From a checkpoint of a small mixture-of-experts model trained on Wikipedia: 17 layers, vocabulary 2045.
Below are experts of layer 3 (counted from 0) of a mixture-of-experts language model. Rows are named router (the router's row for the expert), gate (a neuron's input weights, with its number), up (a neuron's input weights, with its number) and show model dimensions 0-127. Each number is 500 + 40 x the weight over its row's rms, rounded and kept within 0 to 999. Numbers have three digits each.
After each expert's rows: a language model's description of what the expert responds to. This comes from a sample of Wikipedia text that the model never trained on.

# expert 25
router:575495508525432501525568530497464491483579546511496568549424565488487559475584531523483428545565476511496513493459429526467510477505510507573507521546523521464501512482542477536475415508465511485475538550531523494541497511407431491479523525533480542443557443497483488567490459445531487491537454503461427561537460465473475427456446486490459531492544545514585518451440523546519506478534
gate0:500502460567567556460510465481538512561493504504497574567470489484505470407465562495485479499470495521563529512521480511583421535530543537551533551550443465485507487512486457492503477445471439501550408552491446413461491472588495461505511516584524454525504514431465544482463479515513402484426476483483522442447480502482519497506468510404459527475476531475475558483488453491485513489462
up0:539548528519575554469526471516531568494488510505521589564466512495605618464430570513456545495521497441496475486537475473527484552507463538559483521440530456518535518416480511521524520484547467486484528526523496482446558507587533508540512538591523470494495512554571481509522533556516474520530516524553551506497437478564507508529478472505469453511509531454531519474447498539594481568512
gate1:507525482516495554468491531518460470590556440494403477523535529529531579463496559512518521520511581481582475484461562549568410526513588536527525478492509458508545486561489463480506522530490484489548446518471448578508530524537496472549579482468466469527439517488522511512519489485524467554528450434498465517513550508471549508471523471542440448534592459463458453493529457520454498579491
up1:453437514442447544478484381602467504558455414458503505514527539478556466543410536602511485485490504450464573482504478505479458416507464485450509478461497502464440515491536508499485495470570423514480508485578504512522432439471454494486519454576531474527489457522510574462456474503490524488513451524524446478502510457485507487488463499519580522472512466519547494538474492437439495476489
gate2:504424537516504450518488439470493431473494509500463481509543583461569438510439478508482529445482460501386486475510535567516539482555532477459477494543517520529480522547540558446536503573508436470552477452487519458527490437512443423494501545573526536515454512420527484501467470525458467574453540523542495497521493477553503472600503504456504459431417473542521443485489458483518534502512
up2:503466556503429404494481491523497440488492562458478486528495492480496485493571564457516497477524458542539472469515500583477458525513516501467503503520476531499479536494420543477452532600541583511607506453444552484533452441563476479462535477481476511508451487556490432488537505410450495515473455506432549549535501484525557530558514546480465535525432446517558479497491509496537461492418
gate3:456500465576465535482544539503414592507441433488475507486551525517440503462496414481463553494519524429469504441543480529558414526368500500464540511489370524506545565466536526498506538505514531421563501492461505504534514532522485474442500474547535504519447509474467481540498502506464505458508476472527560468476463506484530527537503562527458485494526476450446456486558490516495511568490
up3:500473523531527532484547534508504601490498482516449513503461600497465502418546493502485543511454521479445513476484493523493562524441528516503526505458448504442445531510529505500475545523487538484581516537455470487538578486494460496402580518529554487452508510481592467589487493466484457483538511535478505409508477453452519454515564534553516505430500468491523494501484488599530441600471
gate4:519507503527524435440512484537451483444462512597483568486468479513498452469472451555509493512522523508518494446557519474561562398566489416512473485484559488500523502532491515497545474515515480536463421499462471455548483459535486464485494438591603500473497525517439512457513511502517477576549465417545491451518510535455487478527541524425460477441475528435520469498483544569437483545515
up4:474494508476478577562497551462519525545504480405532449509533494554513531575540542453489508478470466497490477528482482535492470603469523583497532511483426497498499514462518488498437562528483554475552553495523522561442510538491522534525472554448422479541481492478582466574496499497462493453476570575465493518451468471551519516477494473598566512542516499576480550509516433441526520458460
gate5:502415533521478506525440494509423547520494560461480528488496545518550509536488535528531535491427562493460534532556457622549479506511529490509490481533501440461491499510432554455498541545465459457515527463403456475457441519556517420508513498480532522532455556471458478472485529503521508472574568439533516511506496519593524530502443538496493413444492521404525520530543463509506536462484
up5:533446494580461469466519541483466527463559482497518501528528490546467485530511451524402479509429485475535471492470473451499540519559453583549500462475484448443526488504531454534426549516508487522465457525465500543496521582460458504554451451478594441548502473468484486503506517494528449534511512495394511551496527490540514520510507530484511435469450495481518471455436503518403580594438
gate6:491469480436479534570470460507523486465418433448463515404548544469532537528548522485492459517504479543478573502532460443507489416480461498467508492492467493573445537481398489514512489505518554474641493475494436497520506481486512452476510464496489557492533527422463546503455543471514481500546469485509460498524455514397537571467503495499488439416497500537538449488526542475476488556503
up6:504490461506491424517478566430537558405550517446459539503560468486427528478478475517486529515450491552575494456480522488501476478462441521526517476531495503547499504582531535485523454516443584509492578524518486505446572491537511469491582542508526492521483518547566521514554498481547456478526550521475525452452592479507493475567518428548550494446422426518488487428510498513457478547478
gate7:454569493547497538458473425474534492532504465501474430559512468528557531494469515559519537502471488475511467466536466576553519508577550512443542510503525497519518529538559451496542491527504471549444466448465471466536603501475554546485446505475505490498497526393444485524465481527463448517571444471531530438472440493507498442516479495480579495477461565500478509577474549523437598470518
up7:582481479475475513525452518467543483479515606469495486533479524547487512524475522514439556514446511486414533480496507487522528503523561552554458477478519520531461447455469492486536496566548507496464437538541429475505554488544529491551427496423497455474502438539414485527444481530479506547538527512473475472411444441469519595474519491532531477512495445398470505484557579568504503508509
Description: A lone first letter of a common word after an article or verb, especially l in lived, lured, liver, laid.

# expert 32
router:438523519587461538484493484545482464433494501504519511457473483473441518575552539507531498527424493565481571575497509503506487501506515442506476500438537484421543488468483556524474450610509564474540573489461513425444488549537469464436484474474499434543446529531488467449483479490530530485451428504463481523451527477432448580498505514484497540493566476498581480495518490527433536464507
gate2:540522532474547531509503507510583518531485497529520477573559431503495426480534472478555495474500492467510499460489503567571567463524522480508512553546386514467417497503518467491517456425459524557537429457525486444544477517470512470487507546427470500477565488470505485432413533482491539504557465524557524524467461532518499474515532481526477525526410524533511482427562447588439486451500
up2:517438487514549566436528528455515500495541553538522498415449568519499531475474482510507530494474479505457524563516460417438508544527525483423498550552573471601490497532456547509525540475496474477434542481487475496453533546487524518459483442508499509502537538447457486535529496486480477485444532479425492493430536506463520521459450521495459414519442439475483478530457489372518439547557
gate3:537466421528511517543557564522492534483547438523464483448537443493482471498542485467461460519551455509451451439387416525517495505490541541489537483508482520484543504568475488520488435541519521476489508491506455483573504513486484516479522529569479474493455576607545441575454484566573472527469557477503492489516415508491469448514566489569488539487539529483467544505512481506564565459526
up3:545478431528488498552537556531485516520550457508465475439535438486517499488567492471487448532528466514455477488405416528502514540503553536483524478519511534485538521562453510536474419559522539477459531494487470456556495505500485508483522524568483479483476597605522426568470474583575517499432525473511491499522423495484436494480572493559474541488539513500504567495500508511536583449536
gate4:581442494474482566493558495423569550496477479516473506513494460546490501501522520553473458569474473471528505535531461454494600414498506486505550524493412445525436497487532479543524499553466457566527548476504497504488516539500459469450574453532568508504469538492437433560489557476429530533454485474468485520543501559551468524574441477484457446445451484445457521505504486428482502510461
up4:543456508494549450484531549559589505516507482511563431501486464467513400514570510516573491457493439568547494482460477510534483448476476549518579475578513524529460493540494486558495442419499457580474474504520486467515471466505487549501555549522520461478554518459530511521541479481514486486538483493413450496514507570476495476510525540525531607464565409479475426489484507519464444510488
gate5:515475510471519454457441514436476541486478479480496545533522428498417455483465525528476473520512566525497420419516407513511477408505496569501512507490422515532480482508498469453570483493477495481478463486544487479462515444518511466521607509463451613528508576476527606520520495546453536492479529454516446527419503511527527485500510497502489517493489566485467528445566503509498502433577
up5:514524552443498585590478543596514546437512548504418489506455440507532471498464476467553525550527454440522516509528508542431460494513494480573495479463562470490511484449493490516482476482527452475469526415520513535478486477538478517467501511561435410447552486463470461490508578515544532475498558568496525473501431519530565473454487532475476504489525505416511513455508418495433525439523
gate6:531537509519494471532445448532454515552526494604515531506506579496505551453478551468559485509523520441475516434500452483525577521523492497485412504454497392521457491497574498507546525538474491489553490512549558535513574515506503469487502498459475506483465506525477584542466493493517496537596529537480509470470473555466485590520491448502547450443496521413483473555457441480505530441588
up6:480462482501540478494505419508451456513500491503492506434465498461469552532501483454512484519472491446463514509505480454524519456548486592528496483524503436510491499478563545490456451575436496458561509502518556535479513535526535485464374483578556473464524441529503462546493445545553542542532466522470526524535534458540531592457546431550530487435443502448469472493459547491507537546397
gate7:447546541524462539485543429459491550439493488539497433478495541546457494525448550482472477534446535468481447482520467475469475468501424561559571540544501464609521533496544503553538502504556467513439502479482594471576469577476496495497494527515492488428488499454502385529516495510524500471515483413473502459498551499495469477531476429517487551403514562515479463499483495535516564522481
up7:534539494494561474550455524576517445477491441445463559484468466471508484524596514489509532546444469547475588585484504463479496517513572462462487505523517509495466497485444438539492498540492608489572526511477507514457474476498446463478493494493517434560516500495475543521456530440491560527448447516467418584538495565501519584467476597481486505498567526504507437467490499465463484459486
gate8:505496526445525468542520504507564519538462555525522461503463445491539526445446515475478510484409447508492425445564501489464509495497569526509508444532480511551553567553508518479548490530471473512404438426557535511558496534492489515547504454626491545512510545519469488564556529503544434508501469511514471448584523508494473486471513484491514499404511554545461480514576470444563514531467
up8:556559536454561508536478512548497441508520486470443500457441441525486490546591478538482442551463473463505542552479511433429475446550553459452482570462535551580452525473440449496506481547480548487448527518502488567486551536434497530483506493503498506508570497487387514569449496474501496506507481554501508544476500567468430514442465519446455542481518524546486437480488521512518490443549
gate9:575560460526562507479591479526523499486539537509497434481494482513500550491551488473508463589525511478515479448484498565503511494488533479506481580555468494504450533419451456573465487519538479482497523500513548519506527516451502555492504473515462431507542465473540466526560503483507532508515426443610503517445491549450478542474455463457446529496540554486474473438447611483588447547532
up9:519584471501459542507580413561488469448448480523510506465481454516556507523523452490554439557497478579482509468552513533494538582481533485537507560466516513479520555540524442532519528489516452495509519500440524531545468495485440559508496424523504482476459508512537471466480545462403440443470411466525514496475419502508501545549452563438513475567547520448502542447520510516515500558562
Description: Prepositions and articles in, a, on, with, and capital A, E, Col opening place names like Colorado and Colombia.

# expert 16
router:515520481520439557489465584458565516486565505462440492485451495435499512525438504474524400571520527550465493605514438512493526522521505520458497523451521500439460477532523498483499438502507565438444499504455455468521520495539551494465507437502546512562519497552460556517489542447461548551491562529558481497528489454557452526500447446502508466426474585556433457472516533541545491503479
gate4:494486509495517492416552566584469453595488526497455471450538451510524480534587508518461483436491462504556493452477502584509520492511486500429527415485440451530489565455510468486480511527532488529549607557451506490554475483481495573428524579544512514527490548456510482418538505545556465533467476480583539491513481517509499502486551535552521476497518527521515480504554466512448493546445
up4:474394490547518476428518545513534479465439502507535496497528448530482467496531522523512475383493503509515444511471482547459495491484542484438535495503479473473428509531466484526431502516527476594527556465506513494625550506466439501451492532555485498540460521482505483490516546479539504551499517449511536478523473499506488502584560549600501425572462468528531506466571511531401503480457
gate5:535555479495477493517602440480463557490510408558474491534479445456505536529536416520556518462526474517529544528568471488582531547505512488493487459536535601544472550454464522549524506438509463525577531526433541502457503459605481565522467487500501498510512481510593453503541430454478568490460487460483504455493476486500509502480518464506505441486534544465517503431469493570498456529469
up5:520545542506463545546562538458509484490427521544473506478519505531474446530563430510502493470485501511469484442505426526532527497495435524441496456532499506468537561418526608497488482525473491500469478522416558479496500581581456606481514485497446521536482518562522465502454494461534508480527525531419496490533551478489503588548541521520488451435478505465483453471497478601508464550441
gate6:489532465533493525479521492494436493494532499481453431436539493620441497474495481545521505546552497438560542531436526485516506418491555457423441519477492503503470473479570468482475533396541549558480503513496495466468515451498462480567552568460498482502445526518530585467500486473543539529557506470524469515489526533472481532529481454489545482570399508539522495432536477553459503431464
up6:476545478545487495490526485528522482507548471503445418448522505608488524458436509513544510524581501460586511561453541494461544475525516451457476579520501495481464491523534496508481577486550442560466472477487472375454490410480500547529514542491470499453439503527480534497496454465543514495570520485502489521465535487469453586450495457471543463566457525563518503448502495536555485432487
gate7:497460517488512578488528479519578619494521492450506499501523437514532488528469467531518512535496467455534419442469462521505435474463490548502487500527494548536489542406469498476523435424513530581505457523420484544553508460516465507572552490546533407548509513516558495527491494437523531496433535496476519568542484503438522528459499529509461574458561437478527442513550478489484504463554
up7:474426455497543419505531468559513406536519493483572483502499492454490537421535456603475480502472480539458503497512527531495535465461530488444540402525489490483401470543522504505470541461540464523495561542511516550512497534476468541517599617497471530513483488425555549482514503466514470455519515535447465475469461494500476425513478535457486464500472508490577591505501488508545469486483
gate8:553484468532457537475533535528479534545497481416498516532433504492560520573520553442518553572464580496482467460535485549557461499545557475524498523476498455446514521421487550556471549532554545538563493574456475539514559494507482492465540474562523443533505508486591473500518494506424486537540512550511523465488401492538524511508462463446571491516488538549504513438513590491490443503523
up8:448514516471542485524468439485510457455496551585512473458576507521438501437438417539500455434558433488521531516475499441478540501459464545515491463517470540529463472581524460439503462471441462451462484447545566463452459501486525496548428545443490532476497465513411508500467492500561513460456477439479482516494583506452482499528539550552451512504496463457508491531513401510521557485464
gate9:490447491486490490452519493542528496482491482495448463442499521521480484501466548487581530541511558488567486523458520452493402409482499430446429546441528516484455449470499476477526572453549479562453481513531496439512517401450484514517606529503495519508469540513480557501511463456514556538547535465501496563522495487484512518498491492519569444538482540517595499405540499574518484442457
up9:514477489544486496431499514487510494483500498506398497416502542518439460535419515461551497542530562479542469521470511440489427445471459428433451535451524515525437474489494467511548589487552441541485475476489483437507541460483511533553559510514476479486474498509442551496520448465535561558556547477517500534533525470504488505530489455531551463540437530551544480418553528581563507458454
gate10:495559446552511498442483475555570521454455473569427507507559465523544475459450544488555463588516495479520494459543486442588446512541522488513493464483508492544460515508506536510504494459539447528482427546518493472491556524558516500529476507616520435532479557490515568481409413500503476550523456511560490453559470554478554425555489496504497546500543493529539483470504499547518502445519
up10:490575493485508517503475466489469500479484478536486518488540501494542523466447456485529489587504562463548480433485516475525427398466460533512452427521461519498548469542587483430541504498513551464436438532536536529519492542526535504492538468562494473558517526530531549470476451448541456492516522547536469487506503530468548416557516556472510513478515478579415457450556435516449555472422
gate11:523506541538510521438507448491478538519533426536453511437510441505533393510501513497423495419547419491534439456500458507525475449491529540522441579505471547546528470455498533517520495487497453543493445472508476531557495467479447476539497445419431523434478494526521518515476455520554511525490494506517469572497472580460547451453470533524513558508539434456536485513499551432580483437519
up11:562494502477546517466462480507529514482511506513457504482507467537509456497559600494479479446505411490528469495469510492525470486538529504478398542528481555473510492468513540490531498488499478497553473474534496489580524494476456414481496542442449522457522501511481528496529471555519480514517491452536490510579454533516546424388461453558546539522537410482510447505528549431575515382575
Description: Comparison words more and than, plus and minus signs in sports tables, and mid-word pieces like ou, ri in foreign names.

# expert 5
router:483540527533488545574536555491498537484538477555482540557506520491452544556482506442510440435487477545514406465482463572515554473588619553491412488435484473513518475570532566500493447471525476508485523586429504523525491499512465494471571542514475459526477570497515505476463553440498485514530513432499532471487461522490460489445465456565469407497519513466461472530501473480502487530492
gate0:552479418599535518528551522493476494451548490518513460448488527498422476568505505574481508479494536405440475413528449522531524429439460461518447507522480566510458577527454545544520521496515563479503548486447453512480498562559483468508511491538509496427494501507471593523528579576497546512509488584516554495545469507461477458537558474453517488499498499518492493510501538527509535475439
up0:482504552439521529453437514491559519571424483483508537522527461510584533434502493428503518533506477564550537538518555483479494558526514577483558486480497459512529419507547448500482486472492463523490456493533534482526519440437524515501484518480474471581545521487539424505449421426505407488472551464491418470452506479514547571473465540544502542478531467468483479494528427488493526584538
gate1:531474562468495528509489450514581528542587490520464516485535536553562500601421508503448458547564537530513480467494565568548499468535564473557481522478497484425467511542528528521461462486466470574513486562511425485569568538501453491549506451589464493469540537480536443549479513482517494519508565531512537472497463537524504455514478481493473426487528560475460442434485466472504532452489
up1:473479528497450507487472477540576497531600497533500534493508528504517494565434538512488449538555531502504477492494551574557489508550564462536462516442532491408505499550530566543473482470465472501566475576524431513585542516529407470569482474565509486477513515476493397563481467485542522507521554502525541471512469532497533466513489471496435419480542576457472430497512467468502531490468
gate2:584435515528527417501535487492468453526528505534523501583616483483522507440492520518519473508541473505508447547546507554522533487483524513513487482530448540454487516541512555584463427517437441530550480488491404490444508458525534471503472489473479554526498546478520485502465498468480497482475434457559438484531538462500607557507485512451415502540474492452538488486528550429420532543509
up2:416567437505444600444482533469523590472491528470501490454420529534503482549483449495482539504481529504485514488443496451507442570521487464544535517477534439496537482458484442419522557466526562533488466556507562482523505506454459516550521503447559405519458467536540490470537508474519537515570568512450512535438483503493439444528504508543557518484494487539505525468462428530573481488489
gate3:503477573454490508540537433536469532484492464446535426477435443451439511477535546513526508489515524522489473479531481509452541421552535444438466499552515572470484553529488512523490465564486491471530466538521469519575570480486524460531535493500541554548469503412513511493469392472482574432511472443486510473560478484451509473522513495531471495505569511511472507571472503467474559380539
up3:484473573432494485557564494477501517494491494435536428493446469417468469494535496494534537507526547501509506450537487562407561455569522426466473489577509529404489550521477500491484506573530504534534481547494448485557564476456527457492525526520536506545481516406541454509534432488471560425534445464504471481546525509506488496460502516534484480539534518472465498559446491462479501393525
gate4:487517488654448487522515500453473489523553515544517495500482501425586447438484477513423546505512489462485518469481456447535550448470563519558502499506473522451463524474490467483439564483490502499551518490481423515547524387522488479491554463558507427506512541547506455516477550496475428453504484511517507481548556535540552556523518554534493495538522471522453473590517544518481562544482
up4:461461563587447434466473531479524411523503500499519493482525485424579455496495490545475602511531477489450540489461522447561489503513525448565440519575447599463486491487512472526417494486477529549512529445507485506492466431517524417490501477463512399487503498542442488491523488494494427506532510482534502467445567556533557473496505496525533512529457537518530494533499527460433558552499
gate5:541450511449518510482510551544584504595497417413474488497433442501531485468515539542487545565484438470570563489539536508528492587457492504554526549480526502528505503511516535466499577518475464474533520530512486494441481447545517483416476473562470491423523489450483619542494546551525502541537481506508507511468458563444528425487535524525511488520521529539516533488524468447468428497517
up5:555440506504497458537476546536571474567537434468490507487419484478550492467519524469497543514493454496531511418589549516532517565480508433532518576516529512476536533510515514542522540502529531450548528452441491470458513410536504447492474441539505431422505582429452532531491530478502481538551480495486510487497484529389465459553569481501523484518555508520472516510499425460493425484532
gate6:537571469510471495566506530526472545487529553510585504541562480437557526499552478499436516485573537510504444411461509485528501500544507528449490476485470554503509531530460422478592456509526564501552539533523587499483475462542532464533516493505494498515477513448497513495560524443452558496436467430522535473492488515478496480540578490450473426509545562480553559523516513547480516474384
up6:476498509457520504436514510547509481483498464541423504556418507503457483550486539487525438512473469518495573607546530500451546478472510445508477584535536468504490504501499572499404514484503459543404536491508413467499557507459488525473512481485460467481543494542493466511492494493537466524543598541474468448519534504508540551517424451507518588516492435502481475487490486408517452557576
gate7:544499467569514530504521497447481559504539557604467520566509458478571472518491509557525573503465480471487460431505444483572467556537482535529551447553466464487495518500475469470508392450544509477505465434427523473422420482512552479514495479450444432569494519492456512451470518501442549569470481463455585480517477485520483477505519534521491518505544509479530566477477468536518488440472
up7:538473454563479545525519481437463517554553561585447502549520470504608509465533522563543580508500497466487492416484457463557452571515471530496586478508459497468457532482466441460497450438532497410521489457457523489428446496478551497516514494497458442540511548506445500450442474499447552550494499487390567515509506461500481471499515514517448514489491503508484542517452473519506521439499
Description: Middle word pieces inside names and words, especially resp in respect or respective, plus other name fragments like -io, -ash, W.

# expert 11
router:485504464531489418533518484475491457395459489523507497492539518546505536554460547548492521497447430519578442500550482504493461467520536475486566512493466476489549486568449470501477507495491499497507489456466468479535501460501426539511530474511535505511561491512462518514495630456570518527487518430491517416478430495454509549555552504511551511533586544465420456454464454430590503501530
gate2:520539461509522517507503515507464504476535494553563586457504533454499459506534536516474469490479519508486527433445541469590506491503470561465503417449470495526550458448512537472423432521468509481450480509516497504514500519503559509475487551537503481537428517501453521411457492526457471400481568429484470436477506529457469558521458543475556485512538465396596506521555458528469565547476
up2:520524476445458513533543504500462466558464463454516454423469404502445518467551469520465397570496470522508481496514546471471456492463506532527519473546488528500520479532504526506457581528475495408574473527448508530467500468578512563515530587516531549541500504494402508580521496516528481540434469486455476518562549484548478507553544514468505424537485484512464567490530408481517487495464
gate3:550552496470478506478513527513473484444532573486459541540467520477474458527523500529488451468447456488470477532515506506521516515546552529487513443510508493462524499431531558479414553610481493475493483551465405547538512470572523536481517563557523511504488456488564479518416606489428473524534493469462456419534465594505509498551568554478579473510525500481528455522540466459540528502477
up3:463476499546532491521496497503548528559482444526537469453546489534520541461475502463527558531566527506508515458472503494484490497445449463481501546473481510539465504561471445528610424394514509527502528466541599459453499538433488477500485449450465486490499520506460515471564380512552526464465510531531541561465538432500457500463445447520411526496480493501461552494448554560458462480530
gate4:519492514434519545520549505504439545419600480486522506464506428460494430516536481556460515545510505515439486524528540484510539522489429513475489451490570474477494540478546524523518487485408482473493571557465500506472403480508446502552523535526482500491540416525563495530517553527492546518611484540428446488544466537477465480479536472489512487539491441415522539531563444541479515480446
up4:510475522476474518512539527447434548481489460430526516508552463546530476499498505557513359464562504439557557519469465589497472466524529500497487388478505483495454482465502524553489486525573497482544477501471441503445461506435556488447478458562545519473463471579512515476483512484522538478539531562475476499525397567493525453482505471535484490511500517524439550504451553566476498476437
gate5:506479511505515486513489502480543505462444457498435488522596558545516517452487536455508539423521541414538470516474523487510547449503498513517490501537487535554483516506525497536618454514519524535469498432513466444476487463565526438536430457517435398524504538484460485523489493443554485534521460432566517501474512513440540553500524482458512521430564554494501437544445499463556596534480
up5:503568594550452519550451476474504479516531496470484467477492512510544452537497448465511539589554520488508524541468528505550420469541466447555451563522545498555549474471572506559495456484583473488487461539492529501494480491466520479536423546547477569575475477493532525530491456488553506538492488543503429479452528513488467508452381531528497543546507570484454445538552469453512527441498
gate6:458485486546558522499492538455493494530470487530472519394547504569534496436492483576559514491456435452523474522516448538584474522468478505484523487510460459524521456536560484520472425503499539545575465476510550485558460564562460515470541473458548485502453481537551437507495478478500468472570496464527477467520456475538522491558529407503595529545468549419441521494450512507467459460557
up6:464517490527510536500513530455479499513486473515484528401537501549569518435471505580564493512458391471540468548515454509544470501515499496509521484501506448505509456550546482525477446509484516553579495489520560523569459525593488518456552438483555504484474425540487445474500482441529447469559511479480524462516455462539514496565544418504591537532492519410463505534450483527480476437560
gate7:562452480540533520528503515502502501562568556502481523513543572490470577519484474514511506532546497567441488490491458545566535441598475479449436504473503546509481456538521511521547470555581543587465515520424415548500549464516492453591507490486497483533428497487512468581538507527514545479516474478577466564555498477433482519491492534526494448572523482520477442486564490523479483471518
up7:584450446551451481468531526514534483478521548463511481522545531468514524453451447542533555485516443453407482511428490459482510497571436450461487469498549517474444446543384527510474476445461515463540510541450473501580550484496445525490471481508479530471506422587475515521496499496499355495494432488503527481495480499508446497496458527517519541508537553562550447520523476498516503528493
gate8:508513425477553536492567501502531571471553495573461439528491527447473499474466519532517522530458492513485458481486432518522444463470528453495513476540420482495523488451479448499545462509557583568482448494467481514493595532473464527571492539438534539563485496572523477539536533440469499517500471520546522526479508579498544574532528510511449520486486440467539391416455540561472496476500
up8:476500559506450468461480467506486471529467529458543526495553519509519463546541462423451511470543469493501522547450478430483526518564453486503474459482531505461489526516552539494454513495500415489507527484497497470489439456537550483455503426572477425401489513461473495417500451495498538493521521474454497475510487414499469411415444494435572429535428556504524557584515505439519510481502
gate9:467521515408518490447495485510524475553410459473520588540517512532499483475502528455471486539525585554506535491460515474569482538487499508501514464443420375553531558486425469498437527547542443472540458473515479486425507482466471448435510525573494442517483434500526532430424479484485460494526531491569466480521521488491516487466518553507413543450506486525482523502490443512526442502484
up9:570573526569538534563539543591518480540527524515479551524506542516554527420444529470491510543493463451482481522433545563487514487516558482466422475534504510492469516474467450472541431475431594538549533481513508569538569510477500540505519461474442459555435472492520476532549496494485451467472493522556529509543512578536527553552445484540418507513541464480569481540479475491492467495529
Description: Inner word pieces such as ourn in tournament or journal, ance, ited, it, and year pieces 199 or 193 in date ranges.

# expert 61
router:513527436487518484548548521498525543510511488449527454555510485502520500469529608464486516537517497475482476546425486524539519431577494437518530420458515482478473526536489510425550440453525511441475476533541449500506468503476451510512508455493514483565486442564464511594465450486425508443482429515490467494557411480558535497535448518551465516512582545552475503520588496552450499502541
gate0:489498494512443584495511506537551558474423498496526419498474530493592476515482465466479534522479515456465456488500527478502464550444556497536520581491499480528502569513444479521469551522515513510495454480536578463458478533401465485460472422578505422498437499528566474563548528442513474461511532520495458555558535463461537495458496553494504568549439515505515548477515515423498518582502
up0:540524573495462409529508527549500482510511528518485530515478481526449501444574575495508496478572437446493484489519477531480605481556469496495514519523476581373522449438548490483480534510418475488516518487485456528464522472491461516476510548498481519477551477476490525476418438501484494481507438534535483454487457554502506551489477451497566470479594553482551490528460438567568514435526
gate1:575552537488546469604458432475486572469522484482482429553570530537504562488442515474520466453470452583492472496531477503495544525434527490456488611458445512521464505426424522529511469462525582493539487513509568460496529523523571454546488477475529487523490500492548428484537532559500578547480438465489504494499520531509525467494519551479489510493500505516456513433444535485504451562461
up1:582526499419506442596465521557504543444521480447549455469508523502462447469563410537537458506492432533456496499552546550492474547503470517474433530463563485515514513490459522517484469467521502486439485510551598521466494495531529503495467472508608414495517462434509490478538545518520513558498512538497533535487472466505544471578529563509542442463521590509439464536492491513476454496509
gate2:427494508414513589519558489532513490477451483479505496500458533486431418533527493504495525535500531440490517542556502538481490500470507555496490463519399496473515548417557448491467506525576476491537481483471506537501490521392443499429491473468478465462565521576458502458427499467438516468537512509444527514485571480539518455490479552425533513487428513467536459395509540503481489467506
up2:549498390450488411466492560495574526497536429500498540497491494501535494469506507505440465485562511532498545477497576433524453477466552510506547518474501422531483514561473521457504414501502448524503528500556459497491489461548474489509529532575469517479491462494492553540505521533487498547473521494464398557505482563483456401558461501461538420471477432484428482575530526533447523492515
gate3:542460444532589472544542465484493538453524507520468554528495453509524537524463518443514565580489566453527467508521466539570484424528580526586572440506471440430495457481473470479574454437487536532501507465467495459524435422478510494424502493481521531485451428533558459456472456444476533508522451485507508493552458557496562475507503548523443478446535493471499530478521543480477511468500
up3:554478448525578468531511472478473541458498490519480543545486436497536535505484529462504535569479548431493499532521455524557487420549593516574558474515497452435500466494472468488580441442504527529485508465483498476526386424474504477444473477472532545511470427514551473455464471442485530502521457476510492525537442558504572464488499559548406480441508474482516530484556559496482504471498
gate4:484456492564450544439512597439481498515453456460493549495566526507468482525504444544442488533453498380478461481512499455546496501535508545458548459478545533534536536568564505494575548466493457464536539514516463498522477484479416464453530443502517537553463553486518493472442387521506544447528442474531516443511473542587502481470513509490454484522476479453487478549501540516529486537559
up4:519483560401494517563506503463507514440437530528482448543474517425508475515479510480511547550495461536497505460511446480565500515405528516499545586496505503474458542500553477552541498567484462531584548421542513425515500500500532538493508557432527537561514595468501560519474540469459496559546509469515483418522503531475538475557490513488493476412484552470498512429428475483507511545511
gate5:501590518474425455517554479473535500528547466515562473496481463492544471422531575564453539450474457506507511529512488522477545502427495428476466503451449470471548542515483466473544514458494509445482477499451431590447559485535482560496576465546448502504531493491470548563500518501415499516438463551520526467470441451537489536482515454483487509497579532508534485506547552504439411551493
up5:482577508466449477506558459446560485537562458517565491489473446494539477423521564564472526448479462501501502546509485492434560509434481441476466488448496490469545533515487456458547499449494504431449494511493434589465539479517498569484561484542446488499556478488437538548484489522422507510437476552496527484484452442552476537482507441501493521500589515531512493500555537509425412539503
gate6:491448468511524472498497469470477472436483482568498532507432539492484523499479509531507491497479464473526505465444571512423447446497486425503558522496418512553477478440493577494498459580449410515569488501494538490524489460504483441474491490591467427479485461444533455460488529596534531512506481463489485581490494464455533467474512557540456470562411446441493488451464556482537475551485
up6:434455439502520535483535492500521444417515498507519523488426504490490499503448540536557478424477432453430445517514459492454495436472481459406468559518515492437523519422510550481551444524497482560603463525491541493513460482528519510512529490502493463509472526457510439545550499458525502487462518510535527532565563510451528483542516564520414477499506440448450513501447469523587547524430
gate7:562526522518585505586515444510485415441559537570499522474446514499537507498461498482475503526541549591529453495463511523496495474462548450510437465528530478557512530506396538493515451482446429412486467515450477502446526516505532533493529545498489558506531521444510502501480534555537499524478497562547507475527384486465474601493494522476496503512496477520438555466504501524549519562572
up7:471505489557482535572472462485445501508418507509495510470472446575491543522597435438500518466489484420543533485475545476474435521508485513577477545482488509465468495508524463556539548469542523551474510487514581494518446450456490445517498497446479549454475556563500455515493479558509541553482442488476547537479510543522515549503530492564441475485442476501549518429499605585459526487558
Description: The verbs are and were after plural subjects, plus pieces re and str starting words, such as struck, strategies, reissues.